Below are experts of layer 5 (counted from 0) of a mixture-of-experts language model. Rows are named router (the router's row for the expert), gate (a neuron's input weights, with its number), up (a neuron's input weights, with its number) and show model dimensions 128-191. Each number is 200 + 30 x the weight over its row's rms, rounded and kept within 0 to 999.
Before each expert's rows: "mostly gets" lists some tokens that are sent to it at least half of the time. This comes from a sample of Wikipedia text that the model never trained on.

# expert 28
mostly gets: "urp", " Les", "emorial", "urd", "anche"
router,215,215,218,188,163,256,246,204,196,223,162,225,200,128,174,139,195,200,204,174,218,253,210,243,174,210,254,194,191,230,223,120,244,171,216,248,176,212,197,167,232,226,118,204,152,173,180,210,170,220,222,185,208,209,187,233,207,205,194,186,175,223,192,234
gate0,189,197,215,263,181,165,216,227,176,244,206,206,241,203,206,158,218,193,197,177,222,278,243,217,229,179,214,213,190,219,214,234,227,185,193,190,216,205,220,169,203,165,217,267,186,150,168,246,240,186,220,230,213,210,168,297,259,174,254,206,223,248,223,231
up0,230,203,211,198,236,258,213,204,179,213,208,215,183,209,231,198,143,215,198,180,166,177,205,215,200,171,168,180,167,159,180,214,185,205,184,209,270,143,148,179,199,219,159,163,210,249,192,172,255,202,246,182,192,243,212,172,150,180,187,165,181,245,173,235
gate1,254,142,206,200,172,192,200,242,237,222,142,176,241,239,194,186,208,182,212,214,218,203,205,193,210,174,217,150,233,179,169,204,214,219,191,190,202,238,170,192,190,216,181,227,223,147,166,192,181,227,201,215,218,186,251,252,240,230,184,190,153,167,226,159
up1,200,134,183,174,162,190,206,201,241,218,190,171,206,177,243,203,123,193,216,174,180,229,201,174,206,257,253,222,207,228,227,213,173,214,255,227,171,202,216,242,216,193,170,195,136,242,208,212,224,169,212,145,220,234,160,214,145,204,217,189,152,177,189,213
gate2,203,203,209,225,171,183,230,183,221,207,243,202,160,206,155,184,202,179,195,184,251,156,177,209,224,180,216,192,171,187,165,158,204,229,186,126,205,229,153,165,198,220,200,181,187,192,195,119,172,176,243,193,205,158,224,210,200,185,177,168,139,155,179,216
up2,235,189,204,158,189,156,239,205,156,190,206,155,221,134,128,236,179,279,193,221,184,242,259,238,173,174,199,193,134,199,199,177,215,223,215,241,148,177,193,182,206,251,190,200,211,225,210,195,182,214,237,191,183,172,173,179,211,170,182,177,204,257,187,166

# expert 22
mostly gets: " comp", "om", " Comm", "Scientific", "omp", " sim"
router,210,213,144,182,171,238,233,204,229,223,216,204,226,215,226,155,198,169,173,216,203,213,196,220,155,184,217,159,225,245,226,166,201,189,233,251,181,229,236,186,257,193,176,237,251,191,205,164,191,240,227,181,162,186,232,217,222,234,158,195,210,205,268,143
gate0,256,204,170,188,190,263,271,171,188,168,182,177,212,227,170,140,213,219,267,212,236,149,182,190,195,202,195,158,257,196,236,203,215,148,155,245,183,201,198,188,197,232,205,196,203,240,217,231,163,230,194,237,173,214,183,202,178,250,217,159,180,193,239,175
up0,177,185,204,245,213,170,243,248,219,191,218,224,153,204,177,187,187,162,204,229,220,208,239,172,164,263,227,167,143,196,186,231,196,179,197,248,236,204,170,171,274,125,161,206,173,200,290,208,218,195,195,223,194,197,205,194,197,255,150,126,220,193,211,200
gate1,239,208,207,187,168,236,173,140,190,242,170,241,224,179,198,223,264,212,186,254,254,240,217,267,211,188,162,160,193,173,199,205,155,218,193,239,174,159,158,156,227,172,213,178,230,194,186,233,205,186,218,254,204,196,216,202,236,172,217,150,165,224,177,194
up1,205,215,197,192,238,252,242,244,227,231,140,232,208,233,263,181,205,186,169,203,247,190,148,195,229,193,160,207,172,172,203,157,190,205,260,175,143,231,192,204,254,185,204,203,231,187,168,214,201,238,181,170,216,206,233,192,239,174,118,236,239,214,175,202
gate2,212,246,197,202,186,157,206,215,194,208,178,233,186,141,221,174,192,162,249,214,226,271,230,225,207,209,179,213,164,275,171,216,186,205,214,205,183,193,246,216,238,159,179,215,163,258,256,203,139,152,264,247,155,183,179,185,216,229,208,198,181,202,249,208
up2,205,195,168,195,176,190,201,216,211,221,189,219,171,206,171,190,183,266,142,204,177,231,244,279,228,230,170,202,184,247,161,164,193,195,192,259,217,224,107,211,222,192,156,183,191,182,215,195,203,208,229,221,201,223,220,231,216,150,161,216,179,181,228,224

# expert 6
mostly gets: " bec", " beg", " stud", " sugg", " suc", " describ"
router,227,193,171,175,139,238,257,214,211,282,201,211,197,233,207,207,182,224,147,199,182,200,185,239,235,206,266,184,217,190,151,131,206,218,226,202,209,231,205,198,182,152,135,212,196,211,175,230,152,227,240,194,161,176,238,186,189,194,143,176,198,189,236,172
gate0,210,200,208,169,175,173,188,166,214,161,174,257,165,222,199,212,286,187,266,205,182,206,207,245,200,215,227,190,217,279,228,194,204,171,224,182,211,179,229,245,168,206,192,269,238,240,181,229,206,178,242,162,181,157,202,188,239,163,191,168,191,201,217,216
up0,164,165,229,166,230,218,187,164,256,175,145,193,149,237,176,196,172,180,148,213,252,224,213,235,244,211,251,241,190,184,228,186,243,222,219,197,161,230,157,204,236,204,209,239,241,190,225,232,204,100,199,224,149,164,208,219,207,146,162,221,188,148,193,233
gate1,233,226,170,198,146,173,263,236,225,235,209,233,170,198,218,150,206,176,127,176,190,174,152,194,202,227,163,166,178,147,188,190,165,226,206,194,261,189,221,198,218,164,201,190,228,202,216,231,179,186,208,213,162,173,175,189,239,235,143,148,186,197,246,205
up1,164,216,206,148,216,132,206,214,192,248,192,216,204,220,251,231,214,240,226,182,211,243,164,150,195,218,214,181,163,173,183,226,206,224,130,203,195,167,168,199,168,195,226,162,193,214,188,263,236,197,191,164,214,171,169,178,148,257,227,169,196,138,204,211
gate2,146,233,198,199,202,164,211,203,215,190,182,217,209,218,185,206,194,193,172,139,220,214,207,188,232,220,228,219,220,194,182,219,223,264,192,212,242,188,194,209,222,207,221,225,219,214,164,225,265,187,185,244,195,175,215,195,260,171,158,226,206,204,188,175
up2,203,226,191,263,205,252,187,195,181,220,220,208,177,252,194,248,208,205,204,183,185,196,208,180,235,178,227,211,210,223,206,205,219,181,208,237,244,248,261,235,218,227,136,183,221,197,166,184,195,189,141,209,154,200,255,203,239,220,250,196,182,195,238,187

# expert 58
mostly gets: " second", " third", " first", " Second", " next", " fourth"
router,205,258,208,246,166,199,223,231,212,230,205,263,208,204,203,178,215,204,203,223,152,186,215,172,183,187,235,165,211,189,171,174,236,211,253,236,154,235,190,181,208,202,217,242,208,190,215,158,188,221,221,210,166,161,196,244,233,201,194,213,180,156,241,161
gate0,164,170,167,207,231,195,203,215,166,156,228,151,209,204,220,169,225,229,158,198,194,200,179,206,231,191,189,188,148,178,232,171,245,194,201,147,207,207,223,205,205,200,198,185,203,206,213,225,242,210,181,134,154,199,194,196,154,227,166,238,183,173,198,194
up0,176,180,263,222,174,205,174,204,214,127,193,196,145,145,185,213,203,225,166,205,216,197,209,149,164,224,163,219,241,150,232,185,139,161,185,172,179,234,172,198,187,178,221,153,223,200,223,198,149,149,235,128,196,184,183,168,204,208,210,178,165,160,219,210
gate1,255,222,196,137,245,186,145,196,201,173,162,254,186,188,194,225,213,190,186,186,231,152,199,168,144,171,176,233,182,232,159,182,173,206,243,224,174,161,218,190,189,207,175,183,165,214,202,195,239,239,209,206,184,134,143,195,170,260,202,168,244,198,189,202
up1,209,181,221,236,181,203,249,214,214,189,144,222,196,180,152,138,203,186,168,196,177,204,206,228,228,224,259,221,232,170,135,203,207,180,184,222,150,179,143,210,190,236,209,199,225,159,232,168,246,197,211,196,217,200,203,198,198,185,189,181,241,201,231,188
gate2,175,189,228,212,215,172,233,102,268,172,203,173,196,182,174,185,169,215,210,184,189,166,195,161,184,175,142,200,194,147,263,192,155,189,171,231,241,215,213,205,133,168,154,175,247,183,221,219,231,160,218,224,221,232,187,166,221,245,250,206,178,162,204,163
up2,227,181,242,252,182,227,172,181,259,176,161,172,204,227,192,181,178,180,189,242,159,196,222,195,196,147,167,194,238,193,208,182,211,225,259,221,280,214,252,211,160,185,231,187,194,173,185,215,171,251,182,195,191,191,208,160,245,193,196,206,179,157,222,166

# expert 60
mostly gets: " JPL", "″E", "O", "OR", " .", " ·"
router,223,257,167,176,191,216,239,211,238,211,180,270,187,202,200,198,165,152,160,162,207,233,194,166,146,225,241,182,223,200,172,197,235,219,178,239,181,222,229,202,227,188,176,180,205,159,198,169,180,236,208,166,207,196,182,174,229,232,211,228,203,186,216,203
gate0,241,206,202,225,196,234,228,147,185,151,214,204,189,225,141,185,226,226,235,187,141,206,219,206,187,204,245,199,197,203,197,185,210,249,263,215,182,149,168,185,114,217,199,201,198,168,151,217,228,199,200,257,202,189,177,240,253,242,192,132,248,239,178,175
up0,170,217,222,157,212,256,238,206,206,156,191,184,231,214,186,233,239,148,240,198,146,244,220,179,162,142,153,211,225,205,211,242,229,177,140,263,174,217,206,216,196,198,181,212,188,195,189,168,190,223,238,249,160,206,179,223,236,229,211,148,217,219,196,218
gate1,208,221,178,195,211,237,216,177,166,200,158,215,228,169,170,190,166,182,209,172,170,183,163,161,191,196,158,231,207,174,223,241,225,194,171,274,206,239,237,215,191,183,209,179,131,226,153,191,232,148,178,179,221,241,205,202,221,261,188,172,196,201,204,187
up1,213,204,192,193,233,219,256,183,186,186,190,234,274,238,224,187,209,192,186,182,207,164,257,242,176,204,223,218,205,190,221,190,229,172,200,231,208,252,185,215,208,177,168,142,169,218,199,192,247,182,214,214,212,224,221,178,206,199,162,206,184,206,226,170
gate2,236,181,211,224,159,233,214,184,248,185,199,198,226,224,155,255,210,168,196,166,197,204,245,177,213,191,184,220,206,193,185,178,203,169,218,209,172,176,213,230,208,144,205,233,206,154,163,139,177,180,214,241,244,147,219,186,200,191,222,188,156,162,184,197
up2,189,198,222,258,200,203,174,227,148,203,194,179,170,164,171,201,196,194,191,155,225,122,201,227,173,204,208,209,192,183,249,194,169,121,207,186,204,151,195,142,212,220,238,211,190,187,181,172,196,216,235,156,172,162,199,175,165,203,192,189,238,159,231,197

# expert 36
mostly gets: " There", " Some", "In", " born", "There", " With"
router,206,187,150,179,125,258,225,222,168,277,200,266,193,220,221,126,152,181,147,137,208,204,229,177,216,213,200,175,188,223,180,174,199,251,222,216,145,198,204,114,247,198,192,193,210,196,201,194,155,237,203,210,171,194,168,212,224,212,204,163,185,192,200,164
gate0,201,228,142,153,181,161,229,214,229,235,214,244,217,193,196,156,195,178,167,198,155,264,227,209,185,197,268,186,205,201,169,190,186,272,242,189,224,188,214,199,255,209,123,215,221,244,226,147,130,159,176,183,186,229,207,217,215,231,184,195,202,184,210,181
up0,249,191,161,154,169,214,212,218,191,204,202,213,175,230,184,175,158,154,182,195,155,244,204,264,211,188,240,205,188,205,175,238,227,232,241,163,234,214,207,183,267,207,202,239,206,202,176,208,191,196,215,194,163,195,162,181,217,223,187,155,161,220,208,117
gate1,176,161,215,239,211,217,207,211,198,190,242,196,207,143,190,180,174,208,164,178,219,266,196,188,195,195,148,217,185,197,197,145,212,227,143,188,145,107,217,193,168,163,186,186,217,144,155,184,218,164,205,214,254,119,159,223,200,157,164,223,224,204,211,248
up1,156,198,184,201,209,166,184,210,201,148,213,180,215,186,201,207,203,213,188,163,183,229,186,206,215,238,170,173,117,170,187,277,233,216,156,191,233,119,235,223,180,213,176,189,142,245,210,197,167,192,190,190,245,187,189,237,217,175,251,246,210,173,197,170
gate2,229,194,202,226,195,212,203,154,181,212,257,191,210,190,218,139,219,195,146,148,204,240,192,173,155,193,233,229,200,208,221,285,204,194,223,197,129,150,188,154,212,217,198,199,202,210,174,219,240,175,199,219,206,180,194,190,193,249,165,170,166,167,200,253
up2,137,207,157,201,198,188,239,255,168,239,264,208,180,231,220,162,189,177,172,172,172,246,211,225,258,190,219,214,210,219,189,116,158,175,173,224,162,188,214,167,258,205,230,278,215,236,215,235,230,237,184,181,211,195,232,187,189,163,170,165,189,215,154,212

# expert 31
mostly gets: " tri", " stri", " ag", "arri", " bro", "ouch"
router,185,260,187,157,164,291,224,178,231,226,199,256,200,173,174,151,210,136,178,194,206,213,215,212,216,208,230,183,247,248,150,165,190,206,252,199,184,228,244,206,235,206,183,237,210,207,162,212,166,207,226,154,175,149,179,180,195,205,194,161,206,198,173,152
gate0,221,156,179,199,182,189,191,166,151,235,189,224,165,223,251,143,171,180,215,191,184,187,193,174,205,178,199,155,234,193,200,203,181,234,178,149,174,180,127,158,238,192,236,254,173,178,176,154,181,179,207,134,199,195,184,236,238,171,195,223,159,201,217,225
up0,184,222,197,143,212,208,233,189,217,177,157,276,207,183,231,199,181,216,205,230,166,238,263,197,206,235,239,171,192,219,217,233,197,222,209,165,183,243,191,217,210,206,225,217,166,202,175,163,146,216,173,234,228,183,126,175,244,154,147,208,171,186,211,223
gate1,239,182,207,231,254,181,209,173,184,227,259,195,143,230,195,177,195,176,231,185,235,134,161,208,225,213,181,202,161,196,236,153,213,228,250,222,205,177,220,179,210,201,257,228,203,171,155,217,220,176,212,213,196,200,230,260,194,197,177,260,223,239,218,210
up1,228,180,180,219,204,228,222,147,202,175,189,217,185,230,148,174,206,150,211,175,240,207,204,197,193,250,148,209,202,236,162,198,173,198,223,258,199,176,251,239,184,224,228,198,228,223,163,194,201,142,219,162,197,207,254,212,189,221,223,206,236,210,257,166
gate2,197,204,265,159,193,218,265,172,184,189,177,153,221,149,204,212,222,194,203,263,221,224,230,191,243,203,209,229,234,159,152,203,201,247,153,222,190,217,229,212,233,153,153,227,175,175,176,212,190,218,220,171,260,204,198,203,235,164,178,194,171,171,182,213
up2,226,199,188,180,222,187,223,207,226,228,209,206,198,170,236,195,218,260,191,160,212,238,223,211,209,148,199,164,211,169,192,224,199,151,182,172,194,203,239,193,141,162,195,216,228,181,206,175,164,276,189,180,241,175,152,197,168,222,226,213,176,182,209,206

# expert 21
mostly gets: " ren", "ić", "ı", "ski", "ł", "č"
router,190,227,180,215,239,256,243,202,231,223,203,207,184,198,200,185,199,132,136,173,176,229,229,247,202,226,238,194,182,192,185,170,245,206,184,236,204,238,229,208,246,168,145,207,179,157,202,142,201,197,193,162,196,192,187,197,226,174,214,151,167,184,220,203
gate0,210,205,156,180,206,280,202,218,202,242,172,213,186,175,178,214,192,210,191,219,218,207,171,161,195,237,127,182,221,173,187,203,178,210,201,239,213,219,230,246,214,154,213,186,241,206,227,198,175,233,185,141,194,242,264,161,155,223,180,229,133,167,224,190
up0,211,150,205,177,207,198,200,181,207,224,240,219,165,178,220,167,200,222,235,245,196,144,253,247,182,200,243,178,237,152,190,215,144,207,188,212,253,237,206,211,201,237,191,201,203,207,138,240,156,211,173,225,211,220,145,205,200,182,158,222,138,211,221,168
gate1,260,178,147,212,214,198,176,234,206,254,163,177,153,197,190,162,216,254,220,210,172,131,149,244,163,207,188,219,260,306,189,205,156,203,206,216,177,230,215,171,239,222,189,167,229,195,159,209,244,172,207,216,185,196,151,204,171,171,169,187,242,185,224,157
up1,199,185,182,201,163,196,225,219,188,209,191,168,178,198,190,189,218,177,239,149,187,175,208,231,185,269,247,151,267,225,211,186,180,179,210,198,182,212,173,225,218,211,166,166,203,217,191,182,305,210,168,222,219,205,226,206,214,205,212,184,199,240,198,178
gate2,205,173,231,178,232,182,246,195,150,230,219,211,218,228,207,221,206,183,188,222,248,243,191,182,142,186,207,164,241,178,258,199,242,175,205,217,256,257,224,219,245,208,189,204,235,204,167,234,209,220,240,194,222,156,144,217,191,206,168,182,159,209,232,209
up2,231,219,206,254,195,192,269,236,225,222,203,124,177,151,153,226,215,179,233,158,191,228,251,200,204,212,167,214,228,180,223,177,200,217,273,212,200,221,204,211,246,165,203,211,206,186,231,249,252,238,218,219,171,201,154,245,210,177,197,173,188,219,211,146

# expert 11
mostly gets: " ret", " Ret", "ideo", "oice", " Fred", "iol"
router,164,216,200,170,152,229,201,188,189,234,201,234,203,197,152,121,218,180,179,180,203,210,252,252,211,214,250,154,212,246,211,107,208,238,185,210,184,241,231,205,187,207,155,196,190,214,190,148,140,263,213,205,179,201,202,232,190,195,189,186,166,198,198,186
gate0,199,175,206,184,201,157,200,193,185,164,181,231,201,208,190,234,201,196,228,144,173,266,239,175,182,171,112,220,198,214,206,191,192,205,175,204,248,210,175,196,241,161,237,219,196,207,200,206,195,245,207,189,201,171,190,164,236,145,235,225,206,161,190,222
up0,217,219,205,178,180,180,155,219,200,165,240,149,177,224,206,261,240,194,157,186,205,207,170,154,171,221,155,213,185,189,194,236,246,142,263,226,186,219,184,223,227,237,193,240,197,203,150,202,185,233,154,217,208,220,257,180,192,196,216,206,164,150,205,225
gate1,203,237,254,218,167,257,196,185,147,152,186,198,205,200,206,150,196,158,176,228,201,217,191,177,186,181,186,229,209,228,192,242,230,160,173,191,166,179,216,198,224,205,212,163,209,210,186,184,191,185,223,213,259,219,259,173,210,270,219,216,174,180,172,202
up1,168,171,244,200,205,165,185,167,187,165,161,177,267,163,144,181,199,239,170,251,169,201,180,259,196,233,174,242,194,184,149,194,228,214,251,121,148,240,244,178,204,200,176,197,231,160,191,184,147,185,233,225,183,163,180,190,174,217,196,252,165,197,217,188
gate2,160,161,205,225,177,191,166,234,193,151,181,238,203,170,198,189,216,117,216,191,222,188,232,178,118,200,210,205,181,190,178,196,212,175,221,243,205,148,167,223,195,236,164,173,227,124,203,211,235,153,179,151,210,199,181,175,194,228,231,218,218,197,145,175
up2,189,140,187,152,224,201,169,198,266,148,175,213,206,177,212,199,199,249,224,201,206,205,263,225,168,178,184,193,155,207,135,162,210,210,207,251,196,88,250,203,185,226,173,214,234,160,186,223,192,219,225,161,203,221,164,209,214,227,273,209,154,219,149,231

# expert 7
mostly gets: " rest", "est", " Est", "elf", "day", " dest"
router,210,176,174,217,153,206,234,250,191,214,223,223,203,207,184,157,189,160,221,196,188,201,210,215,174,232,249,164,200,239,174,174,251,157,245,232,191,249,219,216,229,181,177,217,191,155,173,184,166,222,215,219,180,189,196,249,242,188,193,179,139,157,234,161
gate0,186,175,242,204,207,234,155,183,219,179,201,202,211,230,202,172,127,196,174,199,192,234,195,233,209,230,232,214,168,225,186,194,174,213,201,138,228,225,204,205,160,152,186,178,179,174,205,216,197,252,209,204,123,179,205,208,159,201,184,242,160,170,233,155
up0,193,185,167,207,161,226,165,208,182,186,223,250,219,239,228,198,185,166,223,220,199,226,192,204,177,178,212,181,243,260,176,188,172,231,246,146,188,207,158,198,188,181,169,267,203,160,198,214,225,211,224,179,126,195,113,186,194,176,154,202,203,189,244,245
gate1,193,212,224,208,224,206,207,241,190,202,177,176,206,157,219,189,197,257,196,209,182,176,212,193,195,169,180,134,176,220,212,159,169,175,247,175,144,225,218,218,204,215,142,193,221,168,219,198,237,225,184,201,211,229,265,182,234,178,134,220,226,175,196,186
up1,198,169,236,221,200,185,253,216,191,208,102,173,164,184,277,242,233,158,247,202,123,220,185,197,181,219,152,194,216,213,190,187,173,200,195,185,174,233,197,192,227,206,123,197,205,193,159,200,208,157,248,186,193,160,201,265,203,239,168,199,199,184,202,145
gate2,155,172,185,206,166,206,184,195,206,159,201,201,173,195,136,223,174,187,184,165,216,178,211,223,183,210,197,216,216,171,209,212,179,169,249,190,184,242,225,147,180,220,149,253,197,185,248,166,244,175,183,204,236,202,197,233,207,195,166,184,181,215,215,189
up2,151,181,214,252,175,187,178,241,233,226,227,216,222,204,214,218,179,137,184,164,249,192,254,148,223,170,237,167,194,182,174,229,254,186,177,177,158,209,200,180,259,217,159,226,182,177,235,195,188,225,202,226,195,208,165,193,198,242,206,200,205,214,192,168

# expert 46
mostly gets: "===", "==", "====", " MF", " DF", " FW"
router,225,243,199,198,175,291,177,203,213,201,190,247,154,192,202,149,220,178,173,174,181,239,193,190,192,197,245,169,233,261,191,174,205,203,181,225,187,205,185,133,212,186,170,183,171,163,167,209,203,215,245,170,169,198,175,216,172,229,188,212,217,213,218,197
gate0,227,220,188,207,215,216,280,191,129,208,239,166,217,230,199,173,266,141,138,174,227,246,220,232,233,211,200,157,185,195,200,217,216,203,243,230,217,143,176,191,228,204,193,266,204,189,194,168,186,239,240,168,205,222,212,189,227,248,243,154,243,162,213,191
up0,239,170,267,176,183,221,198,263,199,191,252,183,254,199,228,190,168,228,198,205,131,198,160,170,216,213,225,185,231,220,232,174,210,238,147,212,190,189,269,175,196,176,222,206,185,204,209,230,156,240,213,222,143,203,228,218,190,154,167,187,174,174,225,173
gate1,245,183,195,181,282,211,190,183,180,182,201,152,214,196,147,210,172,202,168,191,216,255,202,190,185,169,246,224,177,174,169,150,249,189,215,246,227,227,279,235,249,190,251,196,129,171,192,233,190,185,156,188,205,186,181,197,204,167,122,167,232,218,183,190
up1,202,180,218,239,143,245,242,189,201,253,174,233,151,206,173,159,214,245,151,212,228,181,172,225,186,230,240,169,194,196,228,212,257,216,234,216,253,239,238,223,257,248,208,204,211,218,156,151,218,180,210,222,201,195,227,213,209,191,199,203,221,204,176,186
gate2,184,209,140,222,251,236,196,154,256,204,229,235,200,196,176,168,214,170,228,201,173,232,228,165,206,207,167,215,128,233,186,148,214,225,158,214,168,239,153,224,161,196,151,175,153,213,196,193,188,209,196,218,185,197,196,202,255,189,183,173,174,215,206,205
up2,205,191,199,188,201,214,228,184,216,225,208,233,210,234,254,171,182,195,184,211,156,167,191,236,223,173,239,219,212,174,230,217,174,192,179,202,166,160,227,210,216,174,176,188,202,167,193,182,214,244,206,231,159,131,167,161,227,174,184,252,165,192,171,258

# expert 63
mostly gets: " Act", " elect", " contract", " UTC", " success", " profess"
router,226,161,169,206,175,222,220,211,180,217,168,210,192,206,224,180,202,166,246,192,179,183,177,218,151,172,194,153,198,234,206,158,195,224,210,207,180,236,181,172,189,200,170,202,239,183,228,151,140,239,253,170,192,192,194,256,239,215,192,173,215,101,233,195
gate0,212,156,187,191,190,206,206,198,198,228,253,191,211,248,250,164,243,143,205,209,185,178,221,180,213,198,211,140,231,198,167,203,241,184,210,183,206,189,220,120,198,194,249,223,235,221,184,207,171,200,181,196,201,190,181,193,168,214,206,173,220,199,167,199
up0,233,192,146,232,206,204,201,260,187,217,204,229,195,231,175,148,228,241,146,167,187,238,246,242,207,188,149,225,151,202,189,212,183,231,206,165,163,213,205,233,173,230,219,184,224,231,193,204,201,264,216,178,234,200,246,213,214,218,192,243,239,170,219,197
gate1,152,139,232,167,190,236,186,164,200,236,191,274,181,201,157,154,170,231,242,223,227,238,211,188,202,256,197,154,195,201,182,210,203,197,241,195,184,186,184,188,182,174,191,201,216,175,229,230,174,231,219,214,250,176,231,177,136,239,219,177,254,204,156,213
up1,239,194,266,243,265,208,207,164,180,203,211,256,194,185,251,177,193,184,199,178,152,209,171,207,171,235,204,228,217,186,192,226,219,254,203,241,232,236,203,223,175,194,214,221,169,168,230,196,193,216,195,192,234,160,127,284,210,176,208,178,186,198,214,171
gate2,146,148,163,203,234,200,230,181,143,166,184,282,252,238,169,207,113,197,166,191,224,179,210,210,207,184,228,214,203,180,159,141,163,211,216,200,133,195,185,204,208,208,233,237,212,160,197,197,200,211,204,214,212,244,178,252,251,190,173,158,200,257,202,141
up2,197,117,202,197,183,144,210,210,143,172,155,282,184,173,185,198,161,152,179,212,250,178,187,237,193,222,204,167,183,236,220,205,221,202,201,188,190,227,190,172,225,193,229,237,197,229,215,256,147,233,168,247,166,234,206,216,195,169,144,215,213,200,212,199

# expert 24
mostly gets: "aily", "uke", "olf", "ight"
router,249,244,196,222,197,257,260,192,199,236,168,217,215,149,189,188,192,189,192,167,204,218,209,237,178,257,251,189,263,248,174,157,240,238,212,230,192,208,238,167,254,178,160,233,200,237,170,218,158,244,203,218,171,166,168,204,200,204,183,202,192,198,189,174
gate0,250,193,152,219,219,126,98,215,215,162,242,201,254,224,158,187,250,209,133,224,168,242,185,229,222,220,253,235,159,157,165,175,185,204,209,236,210,199,194,209,193,165,234,189,155,185,187,186,187,219,164,208,220,176,199,238,213,155,158,224,198,217,230,187
up0,210,197,177,204,160,251,212,176,212,235,187,211,219,208,203,200,248,236,197,230,220,140,177,185,175,192,203,203,217,215,167,209,170,204,205,230,233,200,234,183,197,168,250,187,155,156,229,146,143,202,187,217,187,208,203,174,165,213,138,203,185,154,215,215
gate1,238,237,155,217,223,148,222,195,180,216,161,185,185,208,213,232,190,171,228,198,222,215,160,233,203,203,214,185,234,282,203,173,281,240,157,193,181,159,206,189,259,201,150,226,143,188,186,167,171,191,169,189,213,230,148,206,207,183,172,210,146,194,188,215
up1,224,195,170,229,213,192,235,207,185,264,207,240,175,189,214,243,220,211,191,198,179,179,241,195,249,231,209,210,193,265,207,214,161,213,189,205,184,259,214,160,185,163,217,251,161,192,193,158,202,159,167,159,206,211,216,153,215,178,219,188,200,185,190,183
gate2,216,209,222,208,157,207,219,220,240,213,165,199,250,213,133,202,141,223,210,202,223,204,235,211,231,213,218,169,191,180,180,199,194,221,237,222,261,171,167,179,226,247,240,240,198,210,161,228,203,208,253,163,207,251,232,229,207,227,204,176,189,252,191,223
up2,170,203,244,266,169,214,189,133,207,217,217,153,201,202,186,201,165,213,191,148,190,199,217,217,221,191,211,194,191,202,142,209,248,214,195,210,266,240,245,213,192,217,222,207,237,224,224,209,193,214,170,157,216,195,241,188,219,212,191,180,278,183,182,242

# expert 23
mostly gets: " war", " back", " food", " block", "side", " training"
router,200,238,131,171,157,215,229,236,186,194,181,219,195,256,194,156,169,149,200,172,163,215,221,206,222,227,190,162,252,244,155,175,196,192,216,210,165,260,157,170,218,230,219,172,206,187,180,224,171,217,203,167,197,186,206,173,194,177,118,197,169,153,257,168
gate0,194,196,178,220,212,278,186,156,258,198,173,220,224,189,262,184,135,234,203,206,186,204,257,169,169,184,183,172,188,200,182,233,173,193,208,192,228,158,243,206,193,209,196,150,212,235,203,172,178,212,133,209,217,230,193,199,251,184,228,184,249,143,249,222
up0,200,235,192,161,178,240,201,206,238,163,255,183,207,198,206,98,215,199,198,208,205,205,211,189,220,218,164,167,178,221,214,170,143,228,167,214,188,210,193,217,178,174,282,205,201,188,212,269,144,204,194,218,225,190,181,259,219,236,179,144,216,215,184,259
gate1,236,151,184,172,179,231,201,241,205,201,189,193,162,197,213,207,208,202,219,228,206,188,196,200,201,237,256,180,198,214,173,197,170,258,228,231,191,250,213,172,198,198,234,204,219,187,238,226,182,200,161,202,201,238,205,187,194,192,177,129,169,167,224,156
up1,208,214,189,226,160,178,168,207,255,246,167,215,210,234,190,204,170,194,160,140,159,162,176,178,191,206,199,236,244,193,199,217,140,201,211,209,216,222,180,177,231,238,170,156,152,174,219,204,223,203,215,191,244,229,218,223,226,187,178,234,166,234,190,194
gate2,194,234,198,187,194,159,228,170,185,185,192,207,177,207,215,189,227,149,132,196,226,140,218,144,242,198,175,155,223,236,190,230,226,198,200,280,199,181,149,225,242,195,216,211,184,135,216,198,172,216,162,216,209,166,156,208,211,220,209,235,205,195,144,196
up2,209,181,196,201,177,196,150,251,207,211,223,194,205,219,211,135,201,168,223,195,132,176,198,208,219,183,211,169,227,138,213,215,204,184,247,188,251,215,237,152,240,220,249,205,231,160,189,246,152,181,208,195,252,192,179,239,184,194,189,217,206,232,191,240